config.yaml
d_expert: 160
lr_router: 0.00165
norm_eps: 1e-06
batch_tokens: 65536
train_tokens: 551800000
Below are experts of layer 2 (counted from 0) of a mixture-of-experts language model. Rows are named router (the router's row for the expert), up (a neuron's input weights, with its number), down (a neuron's output weights, with its number) and show model dimensions 0-255. Each number is 128 + 24 x the weight over its row's rms, rounded and kept within 0 to 255. Numbers have three digits each.
After each expert's rows: a language model's description of what the expert responds to. This comes from a sample of Wikipedia text that the model never trained on.

# expert 4
router:135151102083086168145154134102078142153121135123097137147100092148143168165127144125118069099140120096096147131113179164136113138166108092154127152098119078126147098173140139142169118114126133107161126150127155122118076122126130147149102106136121131095137128154111164124141140137161162098149116150089106139097102174128121174128152115136127139130117099123122139159131185142140124107096157140095106131137143116088125158085105117105135094139141115129114128171099171136140136138121159149137104131146144135090126129127123122111170117111202083130166118085122105136108133132094102161087140147161092094149059118091132130166127106125136130125138083144128117145107143119127115133127131095120161127153135143129107158138124146102167127153082125110169137159130100091141112129104131
up2:143112147117137112178104123086105105133192152117119140131123114150167103133127138158147113126108108128125167144135093120098149107094174153141122121154125121156087139124139124118145155142173136101139197138133084154104176131123139151139114156119134140135123151095152129144103114135121133141131148121131162139135114141103096130122123124046118155148145111157130094100160117159136110130145135145158154104113103159139119122132127129113099140120112097116157114132149126116118136163133121107147200091111081091127120134092138094151131165142100179156098166130149134111172136123135129126121102108127131118121140129118145099149113105091143129149087136155123184102129152136076194137092141119135135142111122144138152105130108142114109170145126123147117035164148077136094091131106145
down2:134160125111136134115138116136115133105119117116092171119106146138139139179153139113175070110124116121131118132155106129122168107107146161143105135094131135108113097152181122152159149127144199103169195152144131149124128107093137175134164104113164124124129155110138092123076102090146154123134127128173125136097096129116120119117118126121135165152138106170106109137184130121134072122154137153149174111145085115091096162100128146080137142094142100110104144135093126122122099138114133114127147067093126122139091099154100118116178156113136140138114149110104123128147178139156123147083091135134129132133140149125150171146084086105155114127143129095115147112116121134123147125124114144117142145118159147159133102106120130108128175157170108134140101174103083127155111136125137
It responds to: First capital letter or piece of a word opening a quotation, table cell or list item, such as "E, | W, (P.

# expert 18
router:127136165094161155093111086156160146124097087111156096135143157161134114106112146110126113157143122104087097150155126133107150167133117165161116106089124142116127162111146112141149162113155151127119097134085140086148133115112130131146132142168126115146125150161095113092113107104080135119121108087139119125108161124158113116115177106127133084144122120158123075094155165174091083094140138129134114108141103130145111145159074115125145130144112139153112101082144141121141133131149099152109118108126163128125098101149092133162104112112126126138143123105145089143171131121081152127082088136090127173159095133109148102169119166129097121110135132127159125096109093135170110106150150085139129119128092107146135137147127156100158117093155135126158148151157114171084151178126118
up1:123073125150130090123142108107140156108139109129127110162150144160129102118143105100109154095162121092115142136081120155167097088089142161150109132147086148098086128110151134157164155110116126115150121151137138100126165126159094178146128137156127139127130139158102048120111115117103139120128109150124166121134126102159176111121115125150155117123098146129103133081138119158134132104138131138159111114149119159158127126121133164145091141155125154081166089161103141107115126154189136083146165103100123177193116089115129137135098113094101147115140134160159136110155164132123142123131095138124136126126118086148163139093128132106125118110099144129170173107108085127120165095118101147129135132144091117125087094118144170161138114129106087119139116160127109108136136165141126
down1:110110093148123137134128130128141133123137125138155132148067087143151170129121160114149112137127141090169119093111134115134149174156090090114164100143173136123146118112137104091091081191122134132120082147161107132106118130145144110155114116088136135138072170100122138129133120137116107105162137135114147161123127137124146182153107127171135118114115123106129163121107143089179099136133083092111071141098158158120139140106130115119151089072148085121100132132124119099105106080103163132150126147095138132114143118124085102126119132137144081144118135106146092146149079126128123181109145121124108094104119111145096146097160095115114113173119123140080128106150129115133087161092166106138111128141161133115109129114099168111135151078113117119151149128152111110159129125152105
It responds to: Separators and digits in dense tables and semicolon lists, such as pipes, commas, semicolons, GeneCards in gene ID lists, chess notation.

# expert 0
router:160113172153125099129115158109113153103150101144159149124160108111138113105160143140108185167159111122134133156144169170149119096165174185171149135150114153167095143163125132144143161164141136157114125108134099135110115095138110138141141147097119122179139133117141147165126150136113078120127135095131099156169092137138103144124086123117135155176102157142119138088112105098130105140147163137164161152141141106147126160156152176142102130145135117137098171142109150095089124146121126105173147148138096113094107101099139117144132086113123147125140126107119113135134127099113158140142102126138154143121132163114109097164127128118116129148077119180120110146066134122145125100173087131112120107143153135129139106074111086152073123123144139138094166124114165111098115139117134
up0:119137104158102142150146121151165089118176162115118133151153102090138137113095107112139143111132111079082128183133152115128099134153144143097132115155148136112138118121122150126117118092092161130087113111135107125134125151170143153122127125150151125077140050141129112130154090115102123143114086098108142084165134132147110177152109139130125122103133099102124121142133134159108090161111133130103127080123090097146161136143160130109067152116125133156140100102137131125142106082084132141128135068137099108165174137086104151122106130102114133144127121138097173125134125098098167089096134124148146105131154111099138163130142148134170085119107103119155126117121138152143142121139102087152135123074110093131129131155106118124162126154155117128149140096159132150163142149068156
down0:124136074115136084111143111144158128174123142161160157135087162120128156132114095108146101141140114102137130138153136149142137095131130147107112156152154123085120107119142130107121133136164095133057173104161139091151192117105097095158097136162122102151130167184128116143105116150127116098151120095140108131133159137134086156143133117167141091083130134124126104093102147130104108148124121073105125148141107134164143153095137105132158178124077120156057149134125113133105111111135117139136107111167139096143108158149097113080153151130139121123132083119175133118145157108111115128124089143151146128118095184119135148082161123140076122117148130142151162101138108104139130135125142132125119148185141137101096136114110126136121143113096133123168128141116083141107096139124132
It responds to: Past-tense verbs and time adverbs in biographical or historical narrative, such as was completed, later, initially, began, died.

# expert 38
router:130171142096143161132128115152127161156121116136128092138170158151141150136105142147104088126147158087097096145186143122120146158121108127169086134150121134125115160094141105127148154098135134111137091125153148122101114107074133125148114120152123073104135112137124145141137135140120161147160106119150115099081113134135083112119138079132129162132151151140106110112167137145128117112181114114138136134144089098097161127142128092094141146132122158148086163096174154113136098108133097161095113128138127126129121130139116122147130134116158110134127109082151096159151094110133126133075152131128110150160106128080164112153108135116124111076161105101149085110090149129147088104134134110125161127168142180098182136132143141117179143070133094130159140112140136152121165166094148
up0:093116105139130103127134141102131159139118148118125140090132143120162119156141124159124086106129073111135125147126092132136129132149131119103118124152084143135149135139125107089195127114124072172185139158088147140102122151103133109123115156131139154125157129119079078135133137159109124107124177138133123102137127100151149102117097096149161068169107127095158137088131138095104129155136157126131095138156116094126146127167159144136091063140171092122122098154088122103121108157123108115150158128074122093153098132097197144135123110177152110104121162146132143104129169155108122134157136146134126153116156136151115152152144121134103174162144123114126137143169060127094135124097111127093120103119150144093137138115115120099123121127110102144101141136095109146148122158124122
down0:123117094124139136149129128091129121114163147166102090167148148140098142134138136120126126124130156143109130149138111121102080102082120117131104114102173136152128109129110108135107122118141131103079161111120137126193131123124132143106145172129098101128098122139146112147094127109124125148148076091071134125117159151157145138102112090135100167099137130117141112093123115124100151137098131132118122146114142119102171143125153135136124094113104158107122123114131125166090095104112106119113104193109161113097170116171117148127129126134100092148167124141174088147120110121115150114157127134140148090145124151121148065098127124126132093135106175157086127101136127125149136154137169080175129124049104162122124125131146088142104194130163113097160141099098146166118114110109154
It responds to: Pronoun he after a time clause (When X returned, he), ", which", commas, digits in dates, and CJK byte pieces.

# expert 57
router:110064175109151119106147102144129149148132148113139080163170173108129062110152133124115140117156109121114072082161096139134121084126128107175074126133103129107136120054134134151097138112118164124098113146118131110136154117120154137150154098178167158147124120131127082141128118105128150130099120111150137115102152115123116073132137139145087114128156113140123126112169093120111116100125078120124127135133098152126144128143137122123113149125141152107117138134177119120139116143182099144105124100141145110126141113143133122126131160120131128116101114117143114132157083137181133136116128127111132130126132131120137150128097152158112065095140133082171122103171164143128109129130134131083143081079081141128144140165133107142144121097184097118129169114139135133081142177097125
up0:165127103134121125141145124123122112117117109105126150139123122146143138134132118128078149147151149153092141209105127160169133144098116126131139106135091121100112130133166114132101112105139110133147124093105094082125156070116147137128074071160138139096131120152127099119176131150093150100135150105109103124124079162105106129145142130122105101150104119146115127130130133101134139115167107081099123126087111149121111130139108111143171136107108128132189112150146086115118085072139156095106161161094132122139094141094138139155097080122114143120123129115114097134144117120122121109156092120137125114083082119152133097104147172151134171126111182128115152118130104099129113157113117129170172116114067121131176117094112148101144140126124136101142125161149155156142144111109187
down0:143094169108145094131143141153119115136166125131140166138129134145120134105169124104092153147137115141138101127115146133125097122137118125064144129145165100128093123136133147144121135162107083157143114118133168157168131163166123131158171141126125124122117100128126090149117091135106141171120153093156080149124148127125155147109126164149110112125141140125172153097120095118084133091097150091132201137127165143145044162144143139172128106117123109110132119117133161144074156134169121123153110094131151171158145107133116131095169124143151166139143139069104122152103140134123086157159100115124142113131099167113113132117160140119142121125118137140166139112141106176128132138153142167128106171131110137175151103131112125174091110146092116148111130113146133111081109150158118
It responds to: Connecting words and endings inside proper names and titles, such as of, &, von, ibn, Minister of, Order of the Star of.

# expert 48
router:127172146091136165127125116131144157162133103121134097135169158156141147133129162128098086110152137089083099142174154122131143158116114122164074134137140134117125167103144118136141159107139124119130075120158128129114125119098137137143114140149118083117142105148120170128129136127125167144154112118150119107091134147153082134115146069122122161140123156145117111129167125120137110100159138116130121146159110111105149137135139103095151155140116147159077154096171153116138106112121098192099115133163108114121111131156109127136128137102166099138135099069139093144135100117138126147071154133121099163158102135098168126140114156106102112096157085113150090112112134129134081116128147105127163135153152152085191131147140154114181165091124101120157142122137119162126171152088139
up9:134135086137130099113089135123147127141154124103166126117153146118146129140134130142152158135128099141160162109117124148091124126096098098091163119132090091126115124127159135130049147134124116141149157131144118102156151134158156132091108161096158133137154130135141066126163124148143095107073151119133162127134126070107182147145105141097085127128121094100138081147125122123081117144099130138126132109129118097112118146112136139102101151102112095113132083092153131099138125117117103111157143130132113184116145114096140134118146128110118130068115160144090155106112128174120129111191153124138134116114096098152117148100132150163166114179108151168110177114125119109130150139132124154148142156091085120185148081126144074124109110136146142148097155103115125119124109101118138
down9:120153153104113115142112137128117116109099100130094123106135136079122105107130085163130089152138110125124106120118109152121163134123132111112140137119128114129144116126119141132162125073136123145128119141081156114076128135121096088131150142138099195145107147149184157102147128166116153139144115100105101112175098100130140070177137097151116096190099126168117119121094153159122104116099120127120123141117114089113104127088124114166113082087160108136142124149138120146149155114172132191183124137124144141124104149088132162160125094129120128167151123181151124130104120106116124104138107141093158093121179129124121155116181149128120103173164115138112142129158133110137103089130153114112095112143145109146125134100168117102131115086077134100146137138114115143141116119079132
It responds to: Numerals in tables and census figures, plus characters in Greek, Japanese, Chinese or Arabic text, such as να, 通, ن.

# expert 58
router:147106160153145110116141108107150115080143128147131133161146162120137082120108158130133149087108162100116076138166086110090121130111100095127143128159129155098128128087132141143101186113132146139093145122130151123084135139144133117129173130149186134135157116091086111159122102144140136095156179145101140070129147128099120098078098192157158120165124141156117118137119132113138123114150100078150098088131084099124108111143139108122138161108139147117159135084100096137148141175112097132106125091150082160120114145114154130120080145133096105104153128114159125145151102124147142140150123112127114168118126092168138117080119147142142148110091154102148123108147149138122097130108103087096108104109110144119123139136133169096154148120148148140110131105156132122125099160097120
up0:106138142097140117142145163142106151093116141081118157159114114142151104102123109075139183131130095127105118140120166148118118144155092168128177137089143123072143131154123078178140138135127177102118125117143128139107134099141111157179109159147140140130105138132090136160124139074137136138111154107127118115131123105127112109117148148139114129152095113126138132106136144122157144134109111120155109079157110123093122111131142131141175158117094111143134104109128131168165138089106132102170087153121114133135147059066127123092093119131176111135140127132076129133140143046103126092120137170151108129129115125097129156144105118126158082111134127125108100148147158150124122140177155118119114148126103124102087104082142150132129099122084093117137135152146103102128105113153160
down0:126118150129108143134176163114093146081120115200115124092110134104117110147110154130111120108163161149129116105158110104147136133133122136124146109144153137134081138138126136131117127109147167144138139139145119147110119106065073089121147134149142138120137175122098108074117129082147149163130162114141151118142156139115105108119162134119155134090135124136149112138120097164101114118122142122131117118162191110109138129145131114133091118093149090130125123137081114173146120108158131135131112106146181124112142155159100136120070124102096131170109178123124127138128165142135135121172131129109132094084135155132151110093111114133124116145140222123106144152133185118132130120085134145128158128154150129138132133174171174109152179103103114151105150125148153162113117115089144
It responds to: Suffix pieces finishing a name or word after its start, mostly surnames in sports rosters and tables, such as -ers, -ion, -ade, -e.

# expert 2
router:154127084122108162114100129118095115113155132116101161102123118147109124180145135105116134188139111142159178111151143154148158122140109095146112154074173123129145095154148135149105125151145072167156176113129089133128082141085149114118139096130127088102144091106128172101151152102176141138103114158128113128114136141113110111149144118115160095113135140134115144132099121099172108114138132131073122106093148184097157158129108130110142109119141154125131148149131156114174096138125139108098133132123154151110122170124150102147147110108151140146169125101156130098080172152154111166137126153112095090114101173154146150132159074128141118134146126156118154140119107117138127141100134121148170178122163159114148155135124147148135080140095116091151167133124115119133159147136126
up0:096150087100125128135156121140128139176128143096132103126130128167113141090119114120146120147124119124119127141094169133175125103163139089145102142125081139159118109105099138148127072151162132155069139154164098118111128150130127183122172100112136131128088139159129145137155114122129093116150131121150119143147110098143101133129147128125112138140126124103169057122149110113146156134103139163162139121093102126120180170097134133165123131097154111135104111140133131104094152114166107165132089136187142121103130078089136116109166123146143117169138120098140133132159116139145127165147169149186152125171136123140115137100148118133118140132124133110143130082150131112140106076166175137132099130116130179105151131131060151093117159138144145165102126083116138148138123132132160
down0:135088130106097132108148082123099081107122127174095148149156125184158101175116106155162164101097164116107132149105102130141114135127117148116129135133153155132126116117134137157092093132119131114099137168101100106162117101135158105103113126103181131100120147129134130126125095074131154112149105136128151126110162130146144089160119131116123112139119150117112094152155150123091119115134128128085114146162114118114120108091128153130126184114140118115138121136126152123137114105131109120061129130121183135135146175097139109091167110132152105106149100058105146130106106113128174151127141115165113150162123153146168130132121083091108141104117155123153147095116110123121148146083126119117131069125137162113175146133161143155156135201082137149150126155126148162109132096114123
It responds to: Opening pieces of split lowercase words, often merged with a, the, and, or a comma, e.g. a t(ruce), h(oles), firef(ighters).

# expert 17
router:141138137130128115120154115103145119091100136103142104155148144125104064114105149151127157109103141138112081093158115097135150110110120148131131115165121137170127180104140123116116176127140151089099125150112180172125075123125138112114156123149135106162131158113103153123149144138140145144108121106126122094112171107151101095146156152155100143134159161107120123127162092155130118099135134133146109160120133113177154097173176090102079140118140171130138156097116114154141107125113109140102117128141098093164139132149135144135097154172084126157116108147146152132136143154153156115134148133137152161137177083144169107162103148149119083153134117100146146101180158138115117136106129113147116138100105151097137060141124136097138173124160130139154119100154126141096152165103162
up0:180105097152126098132150126118151139104107150088148088088106124117122125131167081150175141096138157103144137108114136119132123108174133174119139129106197097125120151128124112144151137107151125157077136100090094114156137122110125139119116112147123092138160169112117095186142060130149122113102141146159157143161142105139134115097068131168148118170158135139158137130133125124149144139128112149101078090138158153140131103115157160120144131100162128105135139127121146120112112127150144115122122182113134115109080150100151132122125146142130086150146114149141114101110159141124134147121121139137081105110137128100113122141112123119066140141104106157135124127195141130113128116142126154121136098156123113084108114117108113089144113139095107108164181142118197118130145167126085
down0:111138129105120111114080118121118106104127115121135170111151143111079105149115105096154114099109090150167139112130128137117132133104158131150155114157126160156109147124147120083158117171108156163117122124166163138153135118106152142092151142155095161094099091127124130127095128132073120114158157131136146169105117112095107061135159152145146120149109155143100116141166116151137125108132141102135121113111095100146137099097087145135137134146132135161081126155137131111091109122118110146090096115112127129147096129124097110152118113121147168148087138114153156124082145103144097123128127102189099142142147088136118177200123119104159134124137136124144116105116133083122093122173174141127143138166089141139137135113139081144093143148130092149133117110142076200102148121131112
It responds to: Final syllables of foreign proper names and words, especially vowel endings like -una, -anda, -ana, -ora, -ima, as in Luanda, Varuna.

# expert 31
router:152149121136112087087121158161156159126086101114150157109101109127102133109120148135123097102115110089194128125101170117166154079161145134111165170107100137134098115153123176115127150153124134147128090095098121101113165126102126121127114105096106140142102137132111125145128176161136136101133160110146104154129117154102122105139147112146140108133132156143141170118082115086132162092146155111165144103153127116118122137137132175128154144121108105148104126140121118139094118117078118147175105159132110129153138147109099134119131101135143137127154119132118091115111151126097087106107092157108114116136163159107130096092126088118097156145107103159118141130106102132158123108138134157107074126174163160145104121067153132118082151103152112170089128125114149093136110162075161
up0:160091180137122116137143176150136098165156132124124120100138125111149109167096148082129114076161152128144144150119080086103120162157152110124161109175125163154144130109063150083126108109117095118147110145115141145130142178108153142104144132102122157179164132129151099102109146094143144078109147133120128093152128133116167167147109122092150095136126109130096103123116112190180147138124114149126089135124124143172141147133160148112108084144134096145135091133114092133164098110161130150162146153100135153115126117102133174120060132123110090115128143132134127120118135142126135127119143150117181165119127139142126121080129143125165120146109130148159095132113133131114135149100149106128173097101161123134152116128142143113087150145076101125147118156134118118161119141101136
down0:113131090145139115119150086098127143132151102095124157116128144097144176139130127149144111116160100110152059070129114108130084148145102116093139100132138101134105145059150158141200157114157110145148109163122146107138123124089125129142132122144120158141090133090115111163085124163099167116158128142169089101127126168096107112100116114192136100130130106171115094137117120120087096120109154130130106103153109150147139157154129118126136117123152159111134115125093103125124094109119129155097115136120138157081132143148086143119124154113150179129157111082149115095159116153159130144091144094158139154085102131094145096142161108138133121140111132130114106136112113126163110120158145148110170096111129114102094110085158140102146101117140138127152154115169102151126112150121113
It responds to: Nouns for albums, seasons, games, careers, debuts and awards, often opening headings or sentences, e.g. League table, The film.

# expert 28
router:153155148108107157128145166165121131154126135189137121129151141181145112128091130138097104092138177129148119135155141103146145148119089130125080140137150083142108139130143141087100114072173135124162105112125119122125123122094151095126082144123095101079094080154130151116094121099160117128145118097149109165095114134132112140121160080077158145167140146086114105135118099137151135094100117126080121122130128112070159086118131140100145091159136149141104134164125137139099124086136152141131119127159121119105124150122137096156147112145133150137130101096137114104120134126122106112120111093119101166144124161105125125136104119117150138103147119123131146115132151112097096115085168142145156156132152153092156120132110147155165133070100094078158137115157093153158153139091148
up3:095125183148116132100091148134147127136129139127151143146109128116112103184140129127085119173142109115136132111144135128103096131141120100128134177143122155164130127128127142115117157145140131181123142121154099118092137145140146137140148131162101172133151136130128119110118157098095129115141164148115082119053094129149103135139118104167132119110181113132152126126141123116109107116129126162101130129135177118187124134110120178176080130114131142155114086095095116115115158132142129138199095156135145088124152146126056118131152124128115130183113158137121123119138161145062142117130116136117150102142133120140143145148117166067117094116144160148109148159120079124163121097151145140092147135150092140154107088111127115149157118134120118103124118126131133162072125166098163
down3:124123099152122113156128094141106155101106142136118122128087137109117125124147160153139114128115103121147163120166127180115169122147099116118156068111136103132133113145095131121161115132100137082131097094152102138120106115102176095104161130141164092165100121089105109172129148158127161139111122162136150135158171130160125121167133129144142137144156122144123114166172114159145094107124160107158148101114138073068094101154127098123172139137102136093143174139136176120133150122105100126131145144085126168074150141126165105145127160132130113119137137132138117144188148145194138142120152100121134124137190111138098136172179148165108141132125097082118134098150145135114141126136088142137134126134121127100149112141095102136114131123161140121124151155146124093127119111171106
It responds to: Year and century number pieces after "the late", "the early" or "in 1", such as 20th, 1930s, 1960s, plus line breaks and LaTeX braces.

# expert 51
router:119174143087139162136121114131145159145140104127152115156169151132138142130117149116114083108157148089081105148176147128125142151112105119161089125139145137120124163108131097135143149087152135117140078114156128124100131101094134124131096153139124095124143106147110158136140117116131148146163120112170111107088119127144075114122145066143137158136139151151109108123160122120125119103163134132122117136151085105099149142149129109100152143145116139154095161088164146107144096112110117169091102122150119116131102119150112119138135139092172099118143089075140099155142114109141126141083143127128097166172119128087156130138108138128110112089150094121163088101110148121142071121129143105130144125162155164090206141142148154123181159089134100133158149130151127153128164152088139
up9:088105130133127119172079143127124132100137160161107143138115125140151123136149137126105063148107124214114170116119092109158103134137101115110127127118137149147144076110124151143175104152114130138136159117116143152132131127146132139091102156105116170161161149138073137117140115123161131109155162163130129152148149097146146115113148112152131117080098148095114167096069184100095116119101107135132108145173151165111103131143178111112136096165079156113169097111107110137108126121127140101131133113134142141115132092128144130121146138126113156118120141150114133130164146097161078118128145070144122123128112099117129157097076130142123126117131150116074144144170116189098168121119144084121111123161136124100123116108163158105120121145096111128118130158134113155127153143120144
down9:131184129139082122135123135101146108119127112130171147130161111126120137130183100136147090157159103107105113109084133097100141129137139125099142164158093112115121116123135146136074147123143149114111122108156131131135165191136066124142124141112119159122143122114102122122088159099128159126163094150143113074119114139127109158107098158096126116113128128157143138101156094154103174144166127103143139139153100090160121125142101140148107086103148142110101117129155140075131134133145091162166101159190099147160129173102130102137129138140124134164151090168129120133119101092120077130121112129152099149073098138114141138156153138129095154143110101157143101106137096110160124095123150133111136099083138130080125134117097142172132109124113144125163140114136126100127115096074137
It responds to: Small numbers such as 2, 11 and 13 in scores, percentages, dates and statistic lists, plus scattered prose word pieces.

# expert 36
router:104138129148113173106125132163101071121122134119104165092159170137118146096103164135130151135100133125123111115100151149184119136145115165086120152100126110094153138129133154124115109185145142135103138159127082127118155103110109166153153123135148138140098146136137104138100157151108085149166109125119106155124100132173108112133136145111132136107143097153147089133153127133112136099138175166160130094124101090083127148131128146119135166116160100150099125072091177127077123134098117140171101118126120102163112131125089118118183102110156097119145115148136124129124140116101125120104129109107140115156109157124118140138138093158114079100136090096141114119107102114148083108161139131075144139121161142117094145157141115119119176118157083132109145106168168160158159159132144
up0:086150094119160170119128144092138139127103145097123137107122170106177152156148153133105161128132093083110122110153127083104145115102162147137135112096157127129139145136093176105096174096069131147159150151170154093101129123156154159136137085200118155099151092094143099150138155126145147098112173145122134100141124108138124120152131143126156138128158136120142173140138119102134092129157119125142147149149151118107148120157103151140141154158106139089138140131148125121150126168149146103144094069149134123143158112092116110113134095136136138138151166109152121155157042088172135129141153104112095134136149104140119114144147093080121120164136109131146144141104114121116110152124118089126101162185108109112105107118133104128168113130118127145115128119142132115163136094117138
down0:152132140139108098098117109136159115159107066138119125124129117093109109138131135147114139115181118146138134122107112104152122128101138124145123161141145120181152148157100070118166215135158120125148119129135170103147184125106146122133197147097092115136150122126111126147110141131159136150149166160085125139086115103152113150096112120151143110131134122107160126159127092139118152140189120144120126144147197070167156143166116170088149114096120091105127116097142101128160109186112115105105107122110098131099115092142137130114147119149100097109129102089146129099093117139105155127141128129144138147146102107190136143136149139105121127119114112139115114106133133068114108131166112132157121132142126153116162137160123099156150157146117104117135148117129144152127124129082104
It responds to: Person infobox field labels and biographical openers, such as Education, Alma mater, Occupations, (born, is an American, career.

# expert 7
router:100135177131122150151093200143090127116122080141126104145138123113161110119175162135157181153117139146158140109152158124138147153137149131162129153129136135116122135153106105116162173118145085159145142151135120161058108101102101117090116138113171090160142142150147125102094133129090100114137168130149139171140114136132100140124160069165124173153148114136096144107123092108128089100122133136129156160138151112140143132115116152148099101133133147093097166166160112144105102142149125143136156122133131111126109136107125106141122155151147120124127134115103094142137121143124133153148109117125114117095147174137173106148113120115131108172104136146112067130123164113120107069145136119156143109148145167101144113108135121160056144110141142160098137124073104116100132120133157
up0:150135106118129146131162110123137128137119157110137141114104077162127159174136095152105123129144128115130122107134119075173086147162143108127135096120142165099143140129113122105126076129149071133122134141135099156109134180137154110122131125123156130121153117126147167118114143114129132163169148127165164155127126115157124126158093143078129135127101110142136149112104150141174099130154105077098147131128117150106073121124168116113153157133137079135139096098129172131138174122171115137103136156142129134143108084124147146162105108153145153112111144119146122098106081116094139174109096117087109124118124130151150105099077161128159175140161139153101108179150112132127153107118140152121129095129119126145145125116092188095137057131108101139177089125118130136114152145133089
down0:169142178128118133148109113110127184104093107139107157101137165100124133129072139118121131130101146107119144127129125076095133133100138157183141133107141116126091105119121135149148156119179164101172121116133139121100129109148123192155104104169163132099096118106098172124150132112137140135079152142078072130102150122085122115130149116169144152074144129134133101122115131139122160127111123127137139104131131169140141125099112096140136186149105117126125079119115135132132099167160118129077146128116106117178116112155169112147139165125111102123128157138118149143118131144124121092133152161096144123159101099114157103123122075121107118115101100118089148126098154135142106105122085109147119164167135113131149164132170153110109128137170101101153146179087131114120134128109141
It responds to: Main verbs, auxiliaries and adverbs right after a sentence's subject, such as was, is, has been, also, particularly.

# expert 41
router:167084172097165132139175112146139127130114146142130161110133143131096132114106107159097104127063158122074093146142124146166095155132094091130082077110159108123113158098148107145136171096136125116128107129139126140166146122102163114171154123147137129128142108142100148141109122114141122105105115153121121096165137153157113149110109158145169123149130140143093101158148177164175151100142127071124096131117077133102081079135113099102140157092109147161084145085157154140140128126113112137117110083153093095132109136153118121156119116098154105147158101091135092129130116132155133143097149149138106135162095152113150124186114142149116130131143124104152101118116115125129083142139135108144128149142144133137145117120169113121181127096146121140126118145113155139108174097136134
up0:150073106127100077138085101110152121104097168158051164173115130161105121134169137098137103113153104124118117100140112072117138108126125117138119126157131109128104126152094132181164109125097147124087129122126136124123105160098161095139128157140130113154125123102114128091099133111172109155124144111108108124114156099125151144094123085145141137138141129111147177158154148129144152142133134138090111100142189170118126164153149139138153159101142146133144133152120154135154154112175141105118132126111153132119093126115127156184109134163140117104139136126149122092123142102129129139109116132095073148117128141110130090120102129111122125160114145125138138136101154122129144133145128141118140138148063082077121111059108140173107116151131132114151100138123091058144095126151107
down0:100102140109146125133164119158132114144117140106157146080126108162141125138089109162139151137129136101114117149116164111126181141133143180145159135162105140125124139147141155138097094112145165142118142113118144098142175127161116205161144136095089138129128108117106104115116190134169100168122103130139106198114107109116127105144123152146120135137154116114107139090118128144097149122125159145147137112112089133105123119195137088127109128119147146123124150086140141127110155160148144130145123133132099113152120100156123092130168090113145112123130123122147134125166118143139103153149128137096115106089192107123112141133153106119141106129172118151159151095137126071146110189152128114103107057141148132129150148107136140122127119138093125129144157095174132156145156054129136
It responds to: Parts of dates: month names, the day, the comma after it, and year digits, as in September 3, 2015 or Jul 2013.

# expert 29
router:133160095141072118119131162147131114094129117089115156089083092145098130166126124113160137164094101111173135117060110153168146116094118156135132125136151103134145112156143146110110119182127095143159114110137124188141155100078170136095137081096098120137112137120147157126156140124180115171124107108120132096151084093121109112107151116130140075111151162136142156136132091132153110119179141123122163147115153117135175133147117166120131141146085137104103163159111114113120119127129141165155141143110139155120095125107120147101142090126152128160148125203134142099129172119098105127134137159119117107111123165164109161100162116134076121143137095135151128119111086128176150126154095147116130134124150124117138152128150117148093127150112116123113147143124136130130144146164116
up1:147122145107156120124081152128158097129158160114087132103183106106138138135151099139139123133127154130163124131109116138161132107155151135141095121137095115128114115105112115138116138143115125131096124148135143136114110145155151109170113141158133137117135159142136138170136114112147136131152146164148098168099131112140117125190161140160136160133109143101072115132113109104147115179129149198084129129132143129156117141129103111162080064124105145079161132070184124100131111160113143108136136156134116109125132142114152137115147176164131144143128182140132135133125110151182139154137082114095099184144129099103127096107142200142132143193104160105118096119129123121146135127151130120139122113146107142144131112099134109131130123173145143155133151091149125157117120160191120
down1:171133116108129099084091112137149108135154156147095158094142130120152118121113112147143150174100170112162101129155110149162135115138104094155125152100131080112098147128121113137143152135145140112121132138156134131134142129143136138132147143138135112123151134160122137112146110147158148186110141133099128172122092125141162134113136114175143140126132174085120108114160079137128110134098080165103141129109149139139069129128094118105103080159143150121131183093130116097136119187126136117116156132128132112174121126126125156128166157130115122123143102079170137108149082129137159112162077142115105134122103119140122147122139135148122139201129129117148108118093110097157092127186090169133119122121104136137156144117134115124174149127081138132164123118143114175123159195174120
It responds to: Opening pieces of longer words whose endings follow, especially in == section headings: ==Rec(ordings), ===C(omputing), canc(er), symp(athetic).

# expert 12
router:146162158130124177099141109146181151088113123129141103148113116148134084159139159144092132127137136123088108115164143162157156125105106166122102113110146127154111113100156112134117160123122179098125111151128137117157118114157150116148129110135150134135139113110092127137107176108135147124150114140135095104088168143110127108114147083156135128139118127123140097149135107108126114126144094142129114102118085161114146113118133132112129129117111161156123157088175133135114086116092105163088109107145146159135114145145091145121153152092157128116148102100116091126148172146171109148110119135111107139162119129085141147127140098184093107085153102104166109084147177151134098112115169106085148086141161130108091114169147136116198114074154134138147149126157103114133154172116149
up1:152139105136118124147086126122085132154121095082143180161114127129155180153165111086092088119129124113126155162115141141143133127106084123137097144120134133133095109136106068146136113136145140149198136119096100048140155124157122208126102124127088167113096114114148118154105121139120140120164144100134130137116172115151147105105136110122098136135116120193139101173127139097126154130109134139125136089097134152124163138107061143146199185166145127135153136149130164151112126121140159130139132071169135126113142129089137119136154124139101124124122092144133102130144139165127124147120129092090090068118121149148115143143110139131126128143109151129119149121094142119108159128148101120134155155134119108114089128108102155139120144110131134164125111124159136113140139127120140
down1:171140137135121087106100120093102126110118136130108137102164133146149115155131158137114103138109114142112110105108149112108103146071100123111120133151112117152066136112165140134132090099114150127138146181090126107118112158105145112192148119164117152133175128103121105163123133118128137134115102114101105131094126122108076122120159128148136148168131103114123116168148108102148102115172106189114131146141180151085155096099133138132154090143135122112141113135128092119130121178131117151150089118105133152137109136192099123130129115115149121123148179107095091134156127108119160103157148138149138140121093092167102130130098122064121149173130100132122112122125131159127119126101155083126120110107116145133101114184075117139165150146141153113177173145104153108143136104098132
It responds to: Uppercase letter fragments inside acronyms, codes and all-caps words, such as RO in FRODO or FROM, SS, ACHA, RNA.